Experts of a small language model.
Size: 14 layers, width 320, vocabulary 32768.
Training: a variant of Muon for the experts, 8643 steps.
Below are experts of layer 5 (counted from 0) of a mixture-of-experts language model. Rows are named router (the router's row for the expert), up (a neuron's input weights, with its number) and show model dimensions 160-319. Each number is 500 + 25 x the weight over its row's rms, rounded and kept within 0 to 999. Numbers have three digits each.
After each expert's rows: "mostly gets" lists some tokens that are sent to it at least half of the time. This comes from a sample of Wikipedia text that the model never trained on.

# expert 8
router:510536481488481519505510500544517514506520525507542468493503525507525490526470514481505515480523509553471531510552512490506495487471476483479519497504533525477511499439470481552498452511490504504518516538483510505501511482522486463511521501505541512538527481513502472491538505481504496534526479517465472520469507450489481577496484496496499500476535463518531517477574520502522527497492490467488455481476521506487535494483476545500491497521514519454551491526456468536516501490518487
up4:492518476499484499466519482541498515510537504472487442502509490449516480513535472545518522529454489514504486468486515477524551446531532490462487540494471539500531513498482528515479562467463529509513510447514488499500549491500470476517498498517517484513505493512493509490482529539495482504509530456497502489518544477473495525491539513503475475503527512488487487484506495504501524472466496527511498501466488481519504483534545532506470517493499507527447514442481487499555517504491514
up5:476549470518492524492507520460506515483485502561494518490495480489496502539476534476561497510505547478465484522495494440521501494521530469471512518568489522482557494480521502500494450523509510513523514514457532524509517496493491482512558514485488481495438495484479479493544513463513470502502488484464503526491523502474517511489520487481519481493537495512495504469531502537458491485515521498481502549536461519503485534504502580449511471538526537526492517531519491477506522490474518
mostly gets: " ", ")", " –", "′", " m", "/"

# expert 7
router:520483570495510516510457550520517523502493478534476481507514531495477477506516546500486464467508494483489549507514511489472495519488459502498492495490495538515500508444493506503512459478475544519522493517495522545531509488495455483509521496524499507505548512478506477495471459533450467535511533473505460498474562525509503516482492504485481509524520478526487524519507493494524483457479491530494448516503513506516482486476552460521492492508512491497532505501480511488576486467555510
up4:510567495513524468521469497534536503496519498494511489509566522484492458533496494492522487511513456501527504515458497494474506514512489487478509499481518491480474499448464468516453519509518497503485518528469527516497494463511477472506475507484503520495458476498477520505512506522487495465499514522443533501525470517505478558496514438519455496529520518495488483520494489512468516480486476485462480518573478502508536484514513470493489517453500478505448510505501475540474514483509520
up5:472458506490467494576495492476491431497526509514530500502518552476473468480454505542479499527525510511509502490472497467463468487449512492514513491499498490513521484474509518447488475485495519473507506478530511523557461498500446509511479521553514505525527465528528478499484487443529504491468519502486500488515488529465504495510522530524474518512503481499458505509473489508495552545464525517491505531551480491484529492473479502496494523515524527509503480528476521489540502527471492
mostly gets: " of", " by", " with", "=", "\"", "),"

# expert 14
router:526470514482488506498454490536483516555514496522464451532513529521522487536454512536484490497545478474543494490545526455513471500458497506507487514522523484485536565447473466500485479480479519497529503496486455482502526478515481468522519526509529492512514487496480475522516481477517501537503501492485540496537551486488473530446467494520472507511494489533511503488507488494495478466494504475514498486480525502498512536486522534478515501500504504532497503544517525471522506504527434
up0:486495522478541476540458523491507471496511500514447517547494493508512503523466487514471496517543463485507506504544481527494507548505451495503508492455468521527505548462453477522482529468513444515523486512519510526480506517465454505526535544513530491491494474493480416509490457469497507497553500469519515503510531487504534480476508522501535540545514480522517447483501500498479504491504482480518488519476511551498489545500523520477514462515496516468503506501507537533491505480478486
up1:490558505491499512511490529558501463485500465484493474468489501495541499497483505525518504488530534533514506489516515451462481486528523483538519484501497487532518527486506498499502503514501517523550506477523510469494464547497482484472530487456495499526483498497443493467509447492519477515525503465511491515524495490532563486514492512537472489504485580515495534460479501478496506503464516512474466501525463476518541507481498503477505576590536510541501496492501501484475495513476484
mostly gets: " which", " USA", "'", " French", " these", " their"

# expert 1
router:501498502472481482496499510497541456524514526554509457507520525492473482541478527522488475473509476505510522491528506475454492499446476494503524507498524509483517490475490517523517517495500503516523524495482531483491484497489467528528539488541502541461505503491502459487443470494468472508492493502494544478464519423506481521491515542502493522499512469500500509464505478466509516419498516508485487517494525508488545495507500505477562502503527474476509535519530509474501521472541477
up0:496524511470496519518528531517493487523487481482511487497508470517490501511502507504478506538490570518535483495487463473487526529491512525520523493529468460483506522469486502499449503515454491511502485505509510513506523498474476432539503473481472536480528501506461520465600512463529446498484529516527507469489519538514472486490500515530492511478508512450486516534501498485496537489481488492460461525481492515532507477465541471514459514461490482512480491461514542496491480513498486
up1:485475487515504526529515487495492508536512472529515493472496484498470516485521491544472520474488497460547506489538475508501520487479505508531504470477466521480526484473521523487493514463440543488474479493469482495469466558494543509508490506478496479465538495516489544479466540496529507505443524470477538493483512509518531494500523497449460516485506466513532479507485531531516495528528511492511470472473499481519484497532486525524523518471465555473510501505471476529497465483505520
mostly gets: "-", "201", "202", "199", "200", "198"

# expert 11
router:526510517502470531559499533502540519496512524518541465523484500490450507519490507495459516484489497525531495495557526463516459489473511551483473534513512546496533470468457528501481508523516519464522527479478520479535512501473491500524522522472473443521516511519495455484465464528434485540510506474498503495476516463491504479450508471502477486491507494514505489473549483467514485456477499510530461483482508527495518527448538512491496532494527519507490562495536488466514487465512492
up4:489487447471476484486492563514500479459492518558510489492450469512493503528477548496522532457494512527482515486538480503478518504501512509520458513511483482496524515499537526548548504516475494518525500497505501465497475501491517491454529479452525515508517547561521483496505487495489501501506487520499499475498486487513486514496495476517526433551544515477498460466556519515505506500540489480472501527517522512471442530477469546556527554466508523547499486500492510458461448515514509
up5:520497496509533511525537492514533536515522525519506462477522464541473498511500506515490485453539571516510498552522487500482506470473530449502486524509502482522511505496489524462481508520528477468465451521532492455464496478496484483488506517512502494544467469492511513524487490512475515471565484490536554484501501510518516540543520535479514504519474443484474562454517489521496517475545486451493552507512486498531508527495472506535515499499511441535533526458521510527496461524506491
mostly gets: "\n", " |\n", ")\n", "==\n", ".\n", "==\n\n"

# expert 2
router:504497531507507535525509534513513508478526501550470465488523513472535473519437514496491494491547486566514491496485484490529491517527508528508525524504529498476524488518500488518521510492479508533515519497457470463503519455472509463507523490513513517510519486483505453463437492501449502510497553479466503517505496532518499550496515481478485474507514450492520499468542487541510516492493546468526499492511507523458547518442523511476524519483527467448517489510482534523527487512513524
up4:533530493528507495535509480496521540536524533517529501477514491514500545527518516487484469482502494493488498536499510508481454526485534491462519540467532502440482529507538474519469505543509550484455509512493497524513501520521464485509527516512527450503467515500475510512517466490487534508501500528440541465458487513494476523532487501487523495535434497511506476543478521485518480477558466531528500464558491483486485443529495525531521530465482530495460523458470493459536509478503529
up5:504522506518461506506484543486471500488505488520486487515487519517508464516500514491448489533507505517514554478491531560516535495483475567509485528455568503506510507490502527507487510489468515496541502521480490537469471495511506494535501510524517523501524461509504510503531537506487525499520493468512511510526486481449544485457487474474481482476523473505524500490532523490468478461482482481455417477485478462511481467490491471484506502499524496424463459500525523483460489480475529
mostly gets: " |", " for", " first", " on", ",", " over"

# expert 4
router:496543525506496533501505499488498518509491513491535469508529519494496511505502503479480463474522499531530547493503499460519486527494447536506512489559508522509529531499505477558503476491483530481518533517504483480525499503511476470499519541481509474425502499517507500465460481521525433485544511491509515505529477483501500509500506506510455521489504475516478509477548494485512501429496485482494518470440510494504474509499495498503548477474523507462566491506482504511499491482529477
up0:523470523560513525492484503487505501500518474512517513452583489481517479491491518567521488489536496460489509513523505488485472492489503520500485488481497471469492481496499503501471509438471477518479492518515492471496546527513501508508490504478526516492530500506471535507508501462516468467521514513463479542470511546513524484524496481525500493487533505461479494511451464539470519518510519521483504452460513529472485512474516492497515523517467510468516508496467440438472513484499516
up1:506491509488453515500472518520482518506485448538478542510492484476477526517495505523534444482498499482515512532504513487523471523525492475524492500544501483472505492541473462521508501498480495505522493479469501487474457537497525502472522470520489495480491478465511526502476502530526496494568486543497509547471530537508493538523499486493485518467508513540466490470456490500535497486479496443497519461502515502485523502515463480516429487468515506534521539506519504525518466504494516
mostly gets: " Total", "See", " district", " Born", " Location", " population"

# expert 9
router:496497532481497511529504551497476562536476486527515488562501563474512473502481493519518475510573504509476518490531509464505508517467471514498515481550522497497502504516482537532471492473470523501503509474504508476488514491542518514476550494518512490495489510502463513473536489531471442529495483506491455527485491458465506502488476504464490469524469446507493497505511504467504490511520526438511488523453478521480540523492517522502551542472509490478500484486525445482505535470500489
up4:535511502510478549487506500463509522518524502520542459507462508524518447488487512492471492459474504524508512534501496509475532496493492552481491515501493534493488479515529496510458497496475495499494546500510489533488483492481492503502484470484475459493480510540539522535521533541470517499485493488459520469519511500522502536506513503488505494532515496525499525496525453473473473472478524542525528477566525460474496484500467540487532503486498494512559433489477466493557473529521476
up5:524442515471509498495492505481505473496477524512527476488500499521497479494468520492482531522522518451523509502530487483508519475463481497505501503501489536513488537485511541498490481488517507498528477503495535561490542466487533476530450500517493506482536521499450529515498499480506494528450478530513558505509487513476547534503523487487471453463495472454530497519477515528547450533487494464549509465479494532490474501497526547504529461521513478518523512463518482531519498464529532
mostly gets: " he", " He", " it", " they", " she", " It"

# expert 10
router:479494506489504467503479486500477483511533493507544480530516547491496493479511516504508525481522477515502518498564515512495484488466489488522501524519514526469502526521531450442462491486481520496542485502502496496519507485517459449446511505485478503455529450483497473484521464493465492520456512506502525504491483499514495493501502515479474497515483505540516507506522493456490513474501502457553498466451503484513524484480512529461484512473508511425475507525492478466524511446528486
up0:499519485503515468456527505496487512478493538488533519510535512500540519551485504483487492506506491510505518499513496512465535529484490500517569463493519495529516470500470450474476537494555503530480527523508516513488472501508486498507492496444510540498476509516511521491491487522468530475480523489501499506492461499499437487468495483469450516495479521498464572518552492513500513507488520496510502496474514507496518487519474543483503518516494473481498449494499523499475451484510513
up1:524501481527492509469550512526507509518542500540490504487491518503466510543505533484476509441527538518520507484482516535403504478479445484485523512482501542541495533500487539492503534520472515536527481523501505508497517541515516468573502478589539528459563479519520532459530455522505525445558485460516471498475504482465494486501479487499472509462493489502567513494510530524500476504499455497534505490507494487511503504497490505489509503496482491521545529507490489486480482489512520
mostly gets: " In", " P", "In", " D", " N", " A"

# expert 6
router:474501510457464510504512523505515527528566456492486436492518517501463496470460528523475488478560518532546496481543491475538439496485479516468535522560490509488537500462509447528509497505485516494469519520462469454508480494515458530520528559501504496482501462516513500515485511503513460477512502481521468502490514489512525508491515443478475467540485512491505537496535463525476470469516495501504465454501494505489525493487489494463533530475467465482514500492528537484487521482532491
up0:516509474479497492491499546469483502566493540495488509521541520498514470408496490469503498551532496503483484543520516493507463501437482518464514488508482467474512458501448503503495447537461508545442537499500466502462511484471521530499530525507479493468484519518486516515522509455521476513474506505484505540498509507488466485507496511510484461539541529545473502555468517503538478504481490541458502491478506490517494466462508481513521529506509472499471467528486499501523467488496498
up1:500470485496507494496472508485494488513514496521498451483462480507475446506493487451506478515461523489522530509499501513525499495487483528527543515507508473477503519520484468535535518474521506501482483475481492496514553513530508461496537501502516468522508531502534525495477472531521508504492477460431497472441489505503482531491425475533476520526517447508522475507519501512519476516480481523487538491480506501484506552503526536491481541509511483505507490499479539486510509511488521
mostly gets: " from", " University", " film", " station", " family", " government"

# expert 13
router:505557530499493511503514508483505502528512474463545491555484533478498482469463556520512487477490515477461517545524521506487488492472473517519497520501543527473521484499474465488534503522485547489492503507502497503507524486482501445539495519482513505535496467495474446528478517461443479541501511494519535510475525481531505563494513485469485498469533468528483491515529493460543509475525470478505497485482504545460507549534537484502522490515500509532525509493501503493528506480525504
up0:453522509485501507455523486530534471515493475433506502494516485507510507523526492522506471521499515487487529505447487470531516457509513511503523511494473488525481520524508503527482523513472480518484563462478481504540532505461478486475515523513486470489480488515500471501470485453492516515452574467498462513469505532443478544471500468501472547507514515512500551496479473515501493485493463490457478498525513530500521525471504513478525477482495535497551485538560467524508532495535519
up1:508537518502522507464512467541462492489502504520519478546513524484498482491487525498445552504460506503480527496515484528539486493485522493516498482466538475494486520467476540568489470490476505543506507515446502485517497498521504521541465505525495537474511530526506521534482465482443507509480471513505507541522502504536497492516473483489515457473496478472519465511452486473479547471444517532507535463499471474542463509501504467521491565460488530514503520535519526530519502507483484
mostly gets: " in", " (", "==", "s", "===", " |\n\n"

# expert 5
router:484508513497483522481494509503500502532479479493468443533491489519474509556489533513481508487500506546510537501502508494519462492463485484497542522501515488495541506494503529508494481543508502519530478484488528435480513511480499495509504493534540489478512476495481494473460437521467456515512491523490480508457567476517524490515461536515491466506527495506523518475519544490556508528482469528525474510465511552520507491498500504455520522485479527440471497506514474457537485446533498
up4:501468459491536509483460478498548530516514524506541518508490495514507461493452567531456501504468514513521469484504536504491455525507493538510496519434491486511483539523524492466504525455483479488487453493550497515486465463514448471483518523488509461508537546545531465498499519511504503490476476485547496495487489482535508471480447511504517535536490467526484503482500522498465507542455514490550495455485496510481494507473491512482501497537486519478507543486535536508497494449491507
up5:474505540517470505469491445511448530498498467524498468460509505543524491465434482504500526490524511485529493518482518494511525472514456510515526501525510505504505473501464463513515525485512532469478463473487488504504472515474498498531525452507477484506504513464463529502491532453513493548487454502510543504481469535476537466512498524509516498479480516442533477513475492545478511523532490523462479534528500540486514531420501533489496471514473508491490497526510498527514490500474494
mostly gets: ".", " the", " The", " and", " a", " as"

# expert 12
router:486500533510472483495436494488496554524523501519521501557531540495520471537464497483519498518521461503532502486517514483508473472500485501516526521557503533531497473475499487518466492485498556514507507517525477484503496489520514484498469502497541513474552499495488454432473519498484483529489485515490529493507508456502494543499471503483524498506487466514511525499480544486529533500502524535530482506430515508517468503504504463484510509512494501452506502481515505507492557505511448
up0:537522479492554511507514516521457519551490477504479501496499518467494524493528486468491473533522500526525515531499554497479528522484481501468508535492470532498478483503531491488476479491534508454534490491521481493481542528494501498464517567504491535519503504491472467464493477446531542544546539492486510518507552530519497495498491460520517463473551481540478495478497510509494484471467505478445510469488506509449511508456471448512522550464500493472473476506522497502501486485503479
up1:504530542491490541521503522518523496488510451545504461484517520468498478468524477520504490531462481521515470476486511486502467512498510490464516475508498472518510447480505460527511503531520493502473443539513548478502534507488466501502468523510480538489490477481501545499534530498515482470509501490442480505482528486484528450513498494488490474507493483496497498496497484492487520449489521474446534493503520476475502454455485481540471498491469540501473498502494542488522533522522508
mostly gets: " D", "l", "el", " H", " both", " Ch"